Experts of a small language model.
Training: a variant of Adam for the experts, 241M tokens, 7358 steps.
Below are experts of layer 10 (counted from 0) of a mixture-of-experts language model. Rows are named router (the router's row for the expert), up (a neuron's input weights, with its number) and show model dimensions 0-159. Each number is 50 + 10 x the weight over its row's rms, rounded and kept within 0 to 99.
Before each expert's rows: "gets" lists some tokens that make up at least twice as much of what it gets as of all text. This comes from a sample of Wikipedia text that the model never trained on. Tokens count by the router's weight.

# expert 1
gets: "n", "h", "en", "k", "l", "y"
router:36 63 39 31 62 63 52 32 47 60 40 64 61 34 62 35 40 43 67 38 62 39 41 65 41 65 64 59 33 40 64 41 48 59 48 40 52 57 45 37 42 58 41 50 55 37 41 41 38 44 62 36 69 41 38 58 50 62 56 56 63 42 57 41 48 52 42 47 57 59 41 42 40 60 41 56 61 43 61 39 45 41 39 42 64 46 39 60 48 53 52 55 55 41 59 34 42 57 42 41 54 53 41 32 38 57 37 60 38 37 39 40 45 41 50 43 59 44 47 58 48 61 66 52 62 38 58 38 42 56 37 41 52 57 57 38 41 58 42 57 61 45 39 47 37 68 41 37 60 41 40 65 41 59 57 41 65 47 48 43
up16:46 50 56 51 44 45 37 45 58 57 52 33 50 51 47 47 60 56 43 52 44 50 40 44 57 63 41 43 52 59 52 49 46 41 58 44 45 45 58 46 38 66 48 56 43 49 45 44 54 45 52 39 52 52 50 59 64 55 48 61 62 46 55 54 43 61 46 39 44 43 53 58 48 37 20 44 52 48 72 42 51 56 31 59 59 18 54 38 44 54 47 49 55 38 47 49 49 45 45 56 45 48 47 48 45 44 76 57 55 63 57 28 58 53 41 60 33 78 52 50 51 54 50 48 65 54 60 37 52 33 34 45 33 62 44 45 77 49 52 56 47 44 52 63 16 72 58 45 52 51 36 48 38 59 65 53 54 45 52 26
up17:41 67 55 47 63 56 43 40 54 42 56 47 49 49 45 53 54 69 77 28 56 55 53 50 47 75 55 55 58 47 55 65 51 49 26 37 51 44 58 43 60 55 34 63 63 75 42 45 36 41 38 39 53 66 29 46 51 54 48 63 54 57 53 53 45 58 69 30 50 45 40 56 32 54 47 45 50 31 50 63 60 60 42 48 52 39 54 57 61 46 52 56 61 57 47 38 58 56 57 40 46 56 49 43 46 55 48 54 45 65 60 51 49 47 57 38 72 56 61 72 42 40 37 55 49 46 61 31 58 57 37 58 51 70 58 43 48 49 57 49 37 56 61 70 63 38 57 41 52 43 51 49 53 66 44 31 49 51 50 50
up18:44 62 50 52 65 44 40 41 59 46 57 51 47 53 46 44 60 64 77 35 44 56 55 52 55 53 49 52 64 56 56 59 61 58 30 32 48 57 47 35 51 68 33 46 61 58 51 41 46 36 53 30 76 58 32 48 56 51 46 56 50 60 57 57 51 64 66 27 52 50 39 38 43 42 38 63 53 39 54 51 68 63 33 42 48 52 52 63 50 41 54 58 45 44 48 35 49 43 61 50 32 44 50 44 23 57 54 44 57 59 73 65 57 48 69 63 60 59 57 70 40 37 35 42 38 51 66 47 60 43 46 52 48 52 40 45 40 51 49 55 46 50 66 61 55 44 51 50 56 36 45 50 38 56 58 48 51 49 55 40
up19:51 66 57 38 72 60 54 44 53 55 54 40 51 37 56 18 45 58 61 54 54 46 37 72 46 63 60 64 48 39 61 54 58 49 26 55 68 55 43 43 44 68 44 56 63 50 41 47 47 42 60 50 64 49 59 53 39 62 69 49 58 37 54 43 36 62 58 30 49 52 39 50 41 60 28 42 42 40 56 50 45 49 31 46 51 44 50 67 55 55 63 60 64 42 56 47 45 41 30 43 49 72 42 48 40 58 54 63 43 46 53 42 44 47 60 52 61 45 53 57 37 42 55 72 50 43 67 41 34 42 52 59 54 50 48 35 51 47 46 52 52 45 49 46 46 59 59 43 66 45 34 62 44 55 42 36 63 35 50 47
up20:51 63 55 30 68 55 65 37 50 60 44 39 53 44 63 32 43 45 59 48 54 35 42 59 44 57 60 56 54 39 59 44 39 58 37 51 62 45 50 57 50 71 54 61 38 38 61 58 45 50 57 60 52 51 54 54 44 59 61 54 55 38 75 56 46 48 48 42 47 42 50 47 33 61 34 61 52 50 54 52 50 53 40 39 50 24 51 71 49 52 62 61 72 44 66 40 50 40 46 47 65 72 53 43 49 47 50 67 37 57 51 38 41 37 65 54 59 42 65 71 45 41 33 58 61 36 63 51 48 53 48 56 47 41 60 42 48 47 33 53 43 36 49 26 45 53 59 43 52 52 33 54 41 55 57 46 52 37 31 52
up21:60 57 48 36 67 58 60 25 51 50 24 56 56 32 58 36 46 44 55 50 57 47 41 62 41 59 57 68 41 38 60 48 35 68 41 60 53 40 41 50 40 45 41 67 47 46 29 57 33 43 57 54 51 46 50 44 37 62 65 61 59 41 55 46 39 52 32 40 58 53 47 45 39 68 28 55 40 34 58 53 43 40 46 52 44 33 50 69 50 54 48 58 60 50 72 56 41 53 49 44 53 52 44 55 36 41 54 68 39 53 41 38 34 44 47 47 56 30 62 68 40 40 45 58 67 48 54 41 48 50 44 57 47 48 56 43 51 62 24 51 51 56 35 51 40 58 58 42 54 62 39 50 47 55 44 49 42 44 45 50
up22:53 52 46 37 67 56 60 41 47 47 45 40 50 51 62 35 47 46 54 55 64 33 49 60 47 49 59 63 38 38 60 60 34 52 33 62 56 49 52 45 44 57 36 63 41 53 69 55 53 44 51 61 42 46 32 44 51 54 59 56 54 38 64 46 47 58 40 38 50 48 45 47 40 64 35 45 40 39 75 48 46 38 43 34 49 44 64 63 55 69 74 57 55 52 58 51 42 48 38 43 70 61 42 63 41 42 64 63 42 49 41 44 37 35 65 50 67 44 62 72 43 38 38 69 62 43 54 33 52 50 45 54 57 57 53 41 42 56 39 56 53 52 51 36 60 53 61 52 60 61 42 62 51 55 50 36 66 35 34 51
up23:50 65 31 39 67 60 65 34 53 50 43 62 53 41 59 32 39 63 62 57 44 40 35 64 39 54 58 64 34 43 58 42 48 54 39 69 51 65 44 53 61 69 45 44 50 39 38 54 52 54 54 57 65 39 52 38 41 58 67 42 45 36 60 53 51 53 57 32 59 66 57 51 52 61 35 49 50 40 63 46 27 43 46 48 55 59 38 76 49 56 51 62 66 51 62 50 47 44 38 43 57 60 55 47 37 66 42 64 36 47 44 48 32 54 61 42 55 51 50 64 49 43 47 66 56 38 54 29 42 48 51 53 45 51 48 40 59 51 53 56 50 53 49 53 36 72 56 36 53 51 42 67 44 56 35 50 36 46 39 57
up24:50 54 52 46 47 53 71 66 32 42 60 37 47 45 55 57 30 47 51 63 52 26 47 59 59 45 49 46 45 38 62 66 51 51 61 37 48 41 47 59 53 55 56 54 64 54 57 57 43 65 26 49 54 24 69 55 54 43 69 36 55 41 57 49 52 58 53 59 45 43 57 56 39 58 57 39 51 56 41 76 45 40 55 62 65 53 47 57 49 73 53 46 50 57 51 58 46 45 60 36 52 52 55 61 55 50 43 50 56 34 56 42 41 31 37 36 43 59 38 60 65 47 62 54 51 44 47 58 56 67 38 45 58 54 55 62 40 62 44 50 51 65 35 63 54 48 66 60 73 57 35 53 34 53 53 36 46 64 49 59
up25:55 46 45 39 64 73 52 34 60 52 34 65 63 41 59 36 48 54 61 46 63 37 43 52 39 63 54 64 38 44 57 39 30 66 40 65 58 52 45 46 50 49 35 58 52 42 26 49 46 48 56 53 65 47 36 45 27 67 57 63 52 40 48 57 49 56 38 39 60 66 46 36 47 61 26 63 50 36 54 41 33 45 41 49 43 47 47 76 48 64 41 60 62 59 65 46 52 41 46 43 54 52 45 55 44 67 35 71 44 54 46 40 41 48 50 47 63 45 59 57 58 49 51 55 59 40 62 37 54 50 54 47 65 50 61 46 46 56 47 54 48 48 44 57 34 61 47 29 60 56 53 58 51 58 39 40 45 40 42 53
up26:37 65 32 53 47 43 54 36 49 58 53 50 48 53 46 46 49 75 55 55 38 55 61 49 55 49 56 51 54 59 50 44 61 48 46 50 44 50 58 25 37 52 36 31 50 58 43 59 67 41 51 48 75 43 44 60 53 54 40 53 66 60 59 52 46 62 50 35 45 34 50 25 42 48 31 58 47 43 62 43 50 50 35 53 51 60 37 59 54 53 47 53 52 41 51 34 43 40 56 62 44 49 45 44 27 56 52 36 54 45 53 43 56 55 48 71 44 68 54 60 53 49 47 45 30 52 60 27 54 32 54 43 39 59 40 40 62 41 61 57 59 59 56 64 22 74 60 50 57 45 60 47 27 58 49 53 56 55 57 51
up27:48 57 55 38 51 68 57 33 52 49 43 63 55 31 55 43 53 45 72 37 41 41 49 62 46 54 58 74 48 39 54 37 43 65 51 51 56 40 49 53 57 64 39 50 44 42 37 53 37 52 42 42 59 61 37 38 49 61 52 50 45 47 54 40 57 61 53 28 72 56 55 41 43 67 42 60 43 42 60 55 54 57 46 43 52 35 53 63 52 62 50 69 54 56 46 41 59 58 47 47 55 49 53 64 44 46 51 67 40 36 46 74 49 47 65 56 51 55 37 67 55 34 48 65 58 39 55 54 53 57 52 47 58 57 36 44 27 52 58 70 44 37 58 56 32 56 48 48 55 49 25 45 51 69 43 29 56 40 35 48
up28:43 59 54 56 40 41 42 58 60 55 58 35 46 57 51 43 48 47 49 58 57 60 53 52 55 40 48 42 50 58 46 63 48 42 57 62 38 55 37 48 31 55 40 59 41 35 37 48 54 43 61 31 51 63 56 68 56 36 42 47 62 49 53 32 58 52 45 50 52 49 43 43 72 42 45 36 45 42 54 48 55 54 41 45 50 54 49 54 30 46 39 42 37 36 46 41 41 51 61 39 37 32 51 56 27 61 65 44 60 54 58 42 59 50 13 46 38 44 41 46 51 62 50 43 55 59 50 63 49 44 40 33 36 40 46 59 60 50 41 45 55 47 28 40 33 57 43 58 64 37 58 55 41 50 54 50 75 70 68 67
up29:50 59 46 33 45 57 53 54 54 51 40 44 56 31 70 26 54 35 68 39 51 49 30 79 42 67 53 64 55 47 59 57 34 56 32 55 44 45 43 41 56 57 45 75 60 48 51 47 49 59 47 49 60 61 52 50 46 52 51 42 60 46 56 46 47 54 53 38 48 56 59 35 47 65 31 49 65 29 68 55 67 54 43 56 56 42 43 47 49 59 66 56 56 37 53 42 50 47 44 59 47 55 46 65 44 61 61 58 39 44 34 60 55 46 43 52 58 56 54 72 50 36 59 60 54 35 69 52 52 47 57 47 51 55 45 48 41 60 59 66 62 34 56 46 49 64 52 47 55 43 42 66 46 62 47 33 64 45 37 33
up30:56 51 51 40 58 62 56 38 56 46 32 64 59 33 62 44 45 39 55 53 56 34 40 59 42 60 58 69 35 33 70 43 39 59 52 61 48 49 50 60 35 46 40 76 46 55 39 44 41 42 51 60 48 43 43 35 34 57 70 55 51 37 57 52 43 52 38 50 61 59 54 46 45 69 32 67 46 29 54 54 41 37 49 59 44 45 48 70 57 63 50 49 65 53 73 67 47 46 60 52 55 42 41 59 41 54 47 66 40 45 46 33 32 40 38 50 60 41 44 61 46 45 51 64 61 48 52 34 52 51 58 63 51 52 54 48 47 57 40 59 49 59 36 57 31 49 45 37 55 62 47 52 56 70 41 40 42 57 41 45
up31:46 49 43 30 67 61 55 34 53 57 48 44 53 30 63 24 40 67 59 50 55 31 38 64 53 62 57 59 33 39 66 52 45 52 36 55 53 52 41 46 44 63 41 57 38 30 50 43 49 44 53 57 72 42 45 49 45 58 66 46 56 41 63 59 43 58 43 45 55 57 46 44 60 63 40 57 48 40 53 50 29 50 44 57 50 35 51 80 52 60 48 62 67 37 57 45 56 40 38 37 58 73 47 45 34 53 48 62 45 55 57 46 43 49 42 50 52 59 51 57 51 46 55 65 52 37 66 40 46 45 53 45 51 42 45 40 45 49 44 64 43 47 51 49 29 66 49 40 74 43 46 61 50 67 37 49 52 46 40 58
up32:35 48 52 49 43 41 25 46 51 59 51 54 52 58 49 39 47 67 58 49 32 56 41 54 59 43 55 48 55 51 41 37 62 54 48 57 45 57 50 43 30 41 63 36 41 53 74 38 55 56 74 50 43 55 33 45 61 49 45 54 38 56 38 63 48 36 50 56 55 51 53 48 57 39 56 39 64 66 56 58 35 61 53 49 55 54 38 42 49 41 54 45 36 44 35 42 50 54 45 50 64 55 49 42 60 46 57 53 40 59 42 41 62 52 54 50 39 58 35 63 59 65 56 36 40 46 48 66 37 47 22 43 40 61 29 31 49 54 57 33 50 48 69 55 49 47 54 41 33 46 53 74 58 39 63 66 65 59 41 58
up33:45 57 51 49 63 43 33 43 53 51 58 42 40 44 44 38 41 59 55 39 26 50 44 54 52 48 53 49 63 51 52 35 45 74 32 67 53 64 43 47 40 55 61 35 43 30 62 42 55 63 52 53 51 47 51 52 40 75 41 54 42 42 53 48 53 44 48 38 62 53 55 33 55 45 50 56 59 65 48 72 46 62 53 41 50 62 33 64 49 39 53 60 46 33 34 31 45 53 53 43 54 43 54 55 41 54 45 38 54 44 65 58 48 54 50 55 38 49 39 66 60 52 48 60 41 50 44 55 39 49 25 41 36 50 22 49 50 55 56 36 60 45 55 47 43 55 66 55 42 35 45 79 45 45 53 52 51 69 43 69
up34:49 47 65 49 55 48 28 48 51 62 58 42 56 52 53 45 53 46 50 55 43 55 43 51 58 52 46 45 43 55 48 47 37 67 75 21 41 62 58 37 34 35 57 44 49 42 50 34 51 52 58 47 34 47 36 43 60 57 43 37 55 51 74 53 57 39 45 70 39 46 48 51 61 43 35 51 79 56 52 45 41 66 48 65 41 36 61 57 53 52 55 44 27 46 57 50 32 48 45 43 56 60 51 43 53 57 63 60 59 59 60 52 58 52 56 51 43 50 65 36 55 66 54 37 50 44 49 65 45 42 39 33 56 45 41 62 40 49 41 38 71 35 60 42 47 54 51 32 59 59 36 51 51 37 57 67 62 57 56 37
up35:34 37 51 42 56 46 62 50 57 50 59 36 47 56 65 42 46 63 69 62 56 37 52 58 58 52 51 50 33 53 52 66 61 58 40 51 67 61 59 58 55 59 63 42 34 53 51 62 35 37 31 44 44 57 64 73 51 47 56 58 75 37 60 61 41 65 35 58 47 51 43 60 44 66 47 38 59 52 41 42 41 51 54 65 77 45 51 44 49 48 58 59 44 60 48 38 59 38 41 41 42 75 56 42 52 44 59 53 43 48 58 31 42 42 32 47 49 59 54 55 38 51 50 68 51 32 45 57 57 49 33 48 37 46 52 44 54 44 52 65 50 40 59 37 46 33 52 58 50 58 46 53 57 45 48 41 63 57 36 62
up36:71 51 44 46 61 45 50 39 57 44 49 38 49 37 52 26 54 52 54 60 46 48 42 50 46 46 56 66 49 42 47 42 61 50 31 71 63 60 57 57 53 60 62 45 40 41 41 55 51 59 48 46 54 59 66 71 38 69 47 59 68 54 56 55 39 63 32 45 51 44 34 43 37 67 32 52 53 44 39 41 41 68 62 55 66 46 38 55 52 51 56 61 56 41 37 26 56 33 40 47 55 62 42 39 41 63 44 54 44 63 53 52 39 51 36 64 53 46 43 61 44 35 54 86 53 47 57 46 54 46 55 58 37 39 44 47 61 43 55 39 54 50 48 45 39 63 47 49 47 50 26 59 48 52 49 35 43 53 42 49
up37:54 41 43 33 70 62 65 33 51 44 42 57 56 47 69 40 42 46 72 52 46 37 46 69 54 46 56 70 43 40 63 47 34 56 33 51 49 48 39 57 56 53 42 43 43 45 40 49 45 29 60 51 61 56 44 54 48 53 53 55 49 26 54 74 49 49 53 43 59 62 49 49 51 66 33 55 51 59 59 48 41 48 50 60 72 37 46 66 48 62 54 69 67 49 47 35 56 44 46 44 44 64 48 50 38 48 41 57 39 37 41 36 39 47 59 42 52 56 53 55 57 48 42 74 57 30 49 50 44 51 41 51 51 53 41 36 33 52 58 65 47 45 55 45 33 50 68 44 50 51 36 52 53 59 44 41 47 45 25 67
up38:38 51 47 50 67 51 54 32 60 51 63 52 40 35 41 49 48 50 62 43 41 48 53 47 44 61 46 42 62 48 61 53 41 54 51 33 40 48 64 59 56 66 52 48 47 46 41 41 25 62 40 27 51 54 34 32 50 48 51 43 54 62 51 61 51 65 57 53 59 47 44 62 39 49 41 34 61 48 49 59 52 51 35 43 51 42 66 51 68 38 53 53 53 67 58 59 73 60 66 30 66 57 36 58 68 39 38 52 45 63 48 51 58 46 54 44 46 53 50 64 38 36 49 41 69 56 53 58 63 74 35 52 53 62 57 57 45 52 33 50 44 51 46 60 61 33 45 35 66 54 50 45 65 58 48 46 61 56 37 33
up39:41 43 54 31 47 66 55 54 44 62 48 41 45 22 57 46 48 58 61 56 43 38 45 68 44 78 58 47 40 39 59 44 67 62 46 46 58 45 50 34 51 63 58 56 66 37 44 37 46 32 42 37 81 50 41 53 61 64 67 48 66 47 54 64 43 61 39 46 47 48 68 47 31 54 47 64 50 56 38 63 46 40 68 54 50 44 52 64 55 51 53 52 41 51 49 31 42 51 52 52 44 68 61 44 36 51 64 56 42 54 64 57 47 52 55 53 50 60 44 74 54 38 64 39 39 41 59 42 40 50 48 57 57 48 53 45 50 60 39 45 51 59 54 54 44 43 53 45 51 45 57 73 61 54 70 51 49 45 59 36
up40:62 46 47 52 46 49 50 54 42 47 53 60 48 56 47 54 47 55 49 46 55 42 45 46 68 41 48 47 40 50 44 51 53 45 62 57 58 51 56 66 73 46 36 43 58 60 68 61 65 48 55 67 53 56 34 43 70 32 40 37 32 50 47 44 55 48 37 50 58 52 46 36 33 57 62 68 45 56 57 38 36 49 39 47 57 49 39 32 67 71 49 65 42 56 44 54 71 48 26 56 53 37 53 54 56 49 45 48 48 46 48 55 44 58 50 52 37 53 47 39 64 61 56 72 54 51 51 43 58 36 26 43 55 73 40 20 35 58 72 55 45 44 61 66 45 67 53 52 51 56 37 46 60 46 46 44 50 46 45 52
up41:59 55 50 37 49 73 52 51 49 52 44 46 59 32 62 46 49 49 61 40 58 34 46 58 39 61 61 67 56 40 56 45 29 68 52 43 61 53 53 43 47 70 48 54 77 58 44 45 38 53 44 41 51 47 30 48 27 65 61 55 62 38 56 45 41 68 45 36 54 44 50 47 35 67 33 49 41 38 51 29 45 57 56 58 49 30 46 61 66 69 49 60 58 47 65 47 47 53 39 48 59 63 41 63 48 56 52 65 48 56 42 53 31 40 68 46 55 46 44 55 52 48 46 57 64 41 47 47 52 65 43 43 73 58 63 50 45 52 53 52 42 46 46 49 43 45 60 50 55 50 35 38 51 64 42 24 54 48 48 45
up42:45 56 48 31 54 57 57 43 42 54 36 52 64 38 72 40 51 37 63 41 61 37 25 70 45 59 74 72 44 34 52 50 47 57 44 41 64 58 47 58 57 52 51 57 33 56 37 49 25 47 50 68 45 54 46 55 49 61 47 61 75 42 60 38 52 54 46 48 53 56 55 44 40 71 48 48 53 35 45 57 40 45 46 49 75 50 47 51 64 66 55 60 50 39 51 42 50 51 39 54 54 50 51 46 37 40 65 59 30 59 40 49 33 47 51 51 54 59 53 54 40 59 51 64 54 37 56 48 56 60 40 55 46 66 43 39 31 55 49 67 56 49 56 45 51 54 36 40 65 47 39 63 52 65 40 53 54 49 45 38
up43:47 63 55 33 59 52 51 45 60 49 61 50 48 51 60 30 42 64 64 45 49 38 40 67 46 44 61 65 39 36 58 46 52 66 29 64 69 56 58 41 55 56 45 58 31 47 61 49 45 55 42 62 48 41 50 57 54 56 55 56 60 43 63 64 44 60 42 41 49 29 49 46 62 55 41 45 64 43 50 63 31 46 52 54 47 51 42 54 51 58 64 71 58 39 58 47 55 44 46 45 50 77 47 53 33 44 47 54 32 53 54 54 55 46 54 54 50 64 44 64 55 46 46 75 57 28 63 42 65 47 44 56 41 57 42 22 46 38 63 45 67 33 66 53 39 56 49 48 55 51 41 68 54 55 53 52 54 48 37 50
up44:58 37 61 49 56 46 35 54 42 46 48 30 48 53 51 37 56 50 54 32 44 56 49 46 48 54 48 50 44 53 46 38 48 64 45 48 74 46 57 44 31 57 70 47 50 45 48 47 34 41 43 61 40 41 67 42 46 80 55 63 64 45 66 68 49 48 31 42 37 60 53 64 39 50 43 55 68 71 34 51 39 60 73 49 50 44 48 57 52 41 41 44 55 39 35 37 42 49 59 56 41 70 60 43 47 62 46 45 45 37 60 51 41 39 47 50 52 64 58 58 45 68 55 51 52 51 36 56 44 52 32 46 32 49 41 55 57 52 58 41 42 50 60 37 45 55 42 34 45 60 37 69 71 46 59 37 45 56 40 54
up45:55 39 67 49 33 51 42 50 46 39 51 34 67 37 50 54 62 47 55 37 60 54 55 51 54 64 52 56 51 47 43 64 46 73 59 29 55 47 38 50 55 70 32 48 52 70 48 63 19 21 42 38 55 59 60 61 48 55 60 52 62 57 49 59 35 57 47 42 44 58 48 43 37 59 34 55 51 55 36 43 60 54 47 52 68 36 52 48 46 46 38 50 47 45 51 42 54 47 65 58 33 50 59 45 32 43 67 38 54 51 59 48 55 58 46 52 40 60 45 47 26 57 43 43 58 53 47 61 60 54 61 47 34 43 61 70 54 70 54 68 51 50 42 52 47 46 34 49 56 47 34 45 56 55 50 49 61 45 60 44
up46:59 32 43 51 45 55 55 57 47 39 50 41 45 42 43 53 57 66 38 56 49 53 49 49 50 55 48 45 41 45 48 35 77 46 59 55 49 35 33 41 45 54 74 53 54 31 42 35 55 56 55 52 50 36 62 34 45 61 47 58 44 48 45 57 52 71 66 35 43 38 45 58 40 48 59 43 39 53 31 53 56 53 57 43 49 40 43 34 56 47 52 45 50 32 36 56 51 53 63 68 48 61 66 31 43 53 36 45 56 56 44 46 60 55 45 44 62 59 52 46 50 29 52 35 39 53 58 48 40 34 44 70 63 34 63 52 56 31 54 39 53 44 64 50 54 61 40 45 45 33 45 47 72 40 37 36 45 29 53 53
up47:45 43 60 52 48 42 30 50 53 59 48 24 52 49 51 23 46 37 51 32 48 55 53 45 46 52 54 49 49 47 52 51 31 73 56 33 43 51 36 53 43 57 40 45 32 58 67 67 50 47 49 51 46 38 63 55 58 49 51 45 56 37 64 59 39 58 28 50 41 45 59 46 46 45 35 60 71 65 43 55 52 48 51 53 53 43 51 39 55 49 47 55 32 31 41 50 51 53 61 61 38 55 51 57 28 51 67 23 49 62 56 47 55 56 46 57 48 58 42 50 42 57 37 64 68 52 42 54 62 51 37 56 23 58 23 58 45 63 60 42 57 54 54 44 43 65 35 50 52 51 51 57 57 49 60 59 50 59 47 46
up48:53 49 57 39 63 58 62 38 54 47 36 63 56 42 60 61 39 41 60 57 52 28 45 59 40 65 54 66 39 37 68 41 39 61 57 59 38 40 60 45 38 47 52 69 48 38 24 49 49 46 53 65 43 55 40 40 42 60 63 46 52 28 53 61 45 54 46 50 61 37 46 62 55 63 41 63 44 40 67 45 45 51 48 59 50 32 52 70 50 70 51 58 59 42 64 52 42 56 40 50 60 57 48 66 30 49 39 55 43 48 37 41 32 47 36 43 59 53 51 57 57 39 51 72 75 43 54 42 43 51 59 56 60 51 50 48 54 50 36 67 50 54 46 54 34 44 59 45 53 65 36 53 47 58 39 44 46 45 40 57
up49:31 40 59 41 48 52 50 54 56 44 60 37 43 55 64 32 41 49 54 62 56 48 41 56 44 50 46 53 26 43 62 63 49 53 55 49 48 51 48 55 59 72 58 65 32 51 43 56 49 64 40 64 58 50 64 66 61 53 57 53 66 32 69 43 46 65 40 61 49 54 47 55 37 58 43 35 66 54 43 36 25 45 40 67 71 54 42 49 34 46 45 54 41 49 41 38 53 33 42 42 41 64 56 44 39 46 47 67 44 62 60 37 53 59 39 51 39 58 50 59 43 56 54 70 59 40 61 55 58 51 48 42 30 49 54 48 53 56 55 57 49 52 37 35 37 59 35 32 54 52 41 64 44 52 64 51 62 55 34 46
up50:42 52 33 52 55 50 62 50 41 44 48 47 44 49 40 63 39 46 50 56 51 51 68 50 41 54 51 52 46 45 61 55 50 37 49 43 48 66 47 35 61 75 70 39 62 51 35 59 56 57 49 41 60 42 65 68 44 54 50 34 53 58 42 47 44 44 46 64 57 52 49 60 41 61 54 42 54 52 50 53 44 28 33 41 51 67 54 61 46 44 60 71 43 57 60 43 54 42 43 40 54 40 23 60 59 39 52 45 57 66 28 65 46 50 45 29 50 48 39 60 32 41 57 47 36 54 53 52 45 61 56 36 66 60 63 56 59 39 62 64 44 39 38 50 68 42 49 60 49 51 69 55 26 46 52 53 47 61 41 65
up51:47 44 33 41 58 55 47 31 43 69 51 52 54 44 59 57 37 59 60 55 64 25 49 65 55 60 59 61 39 45 62 45 52 42 49 48 56 56 45 37 43 54 45 53 50 37 34 52 41 32 54 46 69 41 39 53 41 44 70 42 63 49 58 72 53 62 52 55 46 33 35 30 58 55 52 63 43 40 51 40 46 47 46 53 53 52 39 42 65 61 58 64 60 49 52 67 58 46 54 54 60 64 30 59 50 45 36 47 40 49 38 33 38 34 61 39 77 55 45 58 58 42 55 48 49 41 55 36 32 46 49 46 64 38 60 53 40 52 36 63 53 46 52 57 37 44 56 46 55 57 49 71 47 67 40 40 49 46 60 58
up52:50 35 54 50 38 71 51 46 47 48 28 65 66 48 48 55 57 48 42 35 36 53 51 47 29 60 51 60 42 39 43 42 41 67 24 40 52 52 41 35 41 61 47 42 59 53 49 48 36 54 65 54 74 51 49 52 49 78 34 72 54 53 54 37 61 48 40 52 40 60 55 46 46 34 35 36 40 67 52 47 54 42 43 38 39 36 47 57 44 37 50 54 59 24 50 40 57 45 51 58 55 61 54 50 57 63 70 44 59 67 49 48 46 55 50 50 47 41 47 64 53 45 50 52 49 52 59 54 55 55 51 43 38 52 64 51 51 34 56 40 40 58 46 52 58 49 38 56 35 38 62 49 33 53 62 60 46 52 32 60
up53:58 50 28 48 41 45 60 32 47 51 42 48 60 55 52 50 47 54 51 54 42 38 50 51 47 55 69 75 53 26 48 46 53 50 54 57 44 51 47 52 49 55 66 48 48 47 56 63 62 65 65 49 65 62 60 50 53 51 66 36 53 57 59 64 38 48 56 55 38 37 50 32 46 74 57 63 35 46 58 47 54 39 45 63 71 47 53 49 65 56 62 57 46 24 51 52 66 24 56 54 47 47 37 53 59 55 26 55 49 54 47 51 51 57 35 61 69 58 42 53 39 27 60 64 58 44 55 53 40 57 60 56 50 38 41 49 57 54 58 49 38 64 50 62 43 44 42 56 31 50 60 46 30 38 44 43 46 61 49 45
up54:48 60 37 44 46 54 59 55 58 57 46 37 46 55 57 45 40 51 51 48 61 43 58 55 41 63 51 53 38 51 61 50 50 64 32 67 49 51 46 43 59 58 51 72 39 33 56 51 48 53 48 64 60 64 63 62 21 33 52 58 53 47 51 59 50 55 49 55 52 52 40 39 70 61 42 47 62 47 32 64 61 55 44 48 57 38 59 44 54 40 47 69 51 36 39 41 58 45 31 61 56 61 32 52 47 54 36 46 27 58 31 59 57 44 47 46 49 34 43 44 59 47 53 79 58 47 40 46 48 37 45 60 46 58 53 38 48 43 43 65 44 54 64 50 50 68 29 45 78 49 47 55 52 46 33 62 38 59 51 51
up55:61 52 49 34 62 63 48 37 53 49 42 51 53 42 57 27 41 56 58 47 58 39 42 62 55 52 54 62 33 42 63 35 52 54 40 46 50 39 48 43 51 65 38 43 43 42 52 53 53 40 58 51 71 43 49 56 53 62 74 55 53 37 62 56 45 65 42 44 50 51 52 53 40 54 29 55 47 35 59 38 27 43 42 56 57 41 46 62 55 68 49 63 63 41 44 43 48 42 49 36 49 72 50 38 38 50 48 54 48 45 55 36 37 45 61 58 51 61 58 52 56 34 47 66 56 41 62 29 42 41 47 43 50 47 42 41 54 48 58 60 55 45 49 54 22 65 59 32 57 37 25 64 47 67 45 40 55 36 48 42
up56:57 42 57 47 60 48 43 43 58 58 51 42 62 39 54 42 57 51 53 52 27 49 44 53 58 42 55 55 52 53 48 51 37 42 53 53 46 60 48 63 44 59 53 41 63 34 44 59 51 53 74 27 73 50 39 51 62 46 45 41 63 49 61 34 51 52 35 46 54 54 37 57 50 54 12 40 47 52 61 38 55 67 48 46 36 36 62 69 55 57 61 49 47 32 50 32 43 47 33 26 56 53 52 55 45 51 55 62 62 44 61 52 59 46 34 67 45 45 44 40 52 46 58 67 67 50 42 58 33 34 52 34 52 36 48 61 58 41 59 38 53 47 44 40 37 58 34 46 58 56 45 66 49 43 48 36 52 53 39 53
up57:56 54 40 33 71 61 51 43 43 65 50 44 56 37 65 39 40 61 72 41 66 38 41 66 49 57 59 58 44 47 66 49 54 56 33 41 68 47 46 51 54 65 51 53 57 58 55 54 46 29 60 41 65 44 51 53 41 78 73 58 57 35 56 58 45 60 43 37 58 57 46 54 46 71 38 61 61 38 50 50 39 52 39 52 67 39 48 56 55 65 58 64 61 43 59 52 51 54 45 37 49 65 47 42 36 53 52 63 45 42 53 42 35 37 73 41 62 51 62 51 59 49 51 56 59 36 59 39 40 46 42 55 57 45 51 42 42 46 46 58 47 40 55 57 40 63 57 38 67 43 38 60 57 62 44 44 60 36 44 57
up58:31 57 50 50 54 47 46 63 58 42 48 43 60 36 56 48 48 56 58 49 48 62 56 56 60 35 47 45 38 51 53 58 61 50 70 30 50 55 40 56 60 48 51 33 48 48 44 40 50 34 58 46 54 42 35 67 65 45 66 51 47 41 57 35 49 39 41 65 61 64 48 58 40 40 67 29 65 54 47 45 23 45 51 45 49 69 44 46 41 44 47 42 43 54 56 45 41 62 55 29 34 42 58 28 37 55 69 51 59 25 64 52 52 39 61 41 34 48 48 45 47 70 48 48 47 51 50 61 51 45 32 29 48 67 46 56 47 58 45 43 53 37 43 45 56 56 53 48 62 50 59 62 50 48 49 43 64 63 66 38
up59:48 56 47 34 63 66 50 51 52 50 45 45 53 47 59 26 41 31 66 38 66 44 46 71 44 52 60 74 44 34 62 50 49 52 40 49 72 45 49 32 41 55 46 48 40 47 47 42 48 49 52 52 52 62 50 60 44 61 64 62 61 32 63 50 42 64 37 34 54 39 48 43 44 75 25 39 53 47 59 44 49 43 46 49 72 59 57 49 70 52 60 66 56 39 57 36 50 53 55 52 52 58 44 54 43 53 56 59 47 41 44 53 35 48 60 50 54 57 45 62 39 49 60 55 69 43 63 44 59 65 41 46 52 61 46 42 42 54 56 49 68 43 43 53 42 59 50 47 46 49 36 71 60 54 52 39 66 46 44 28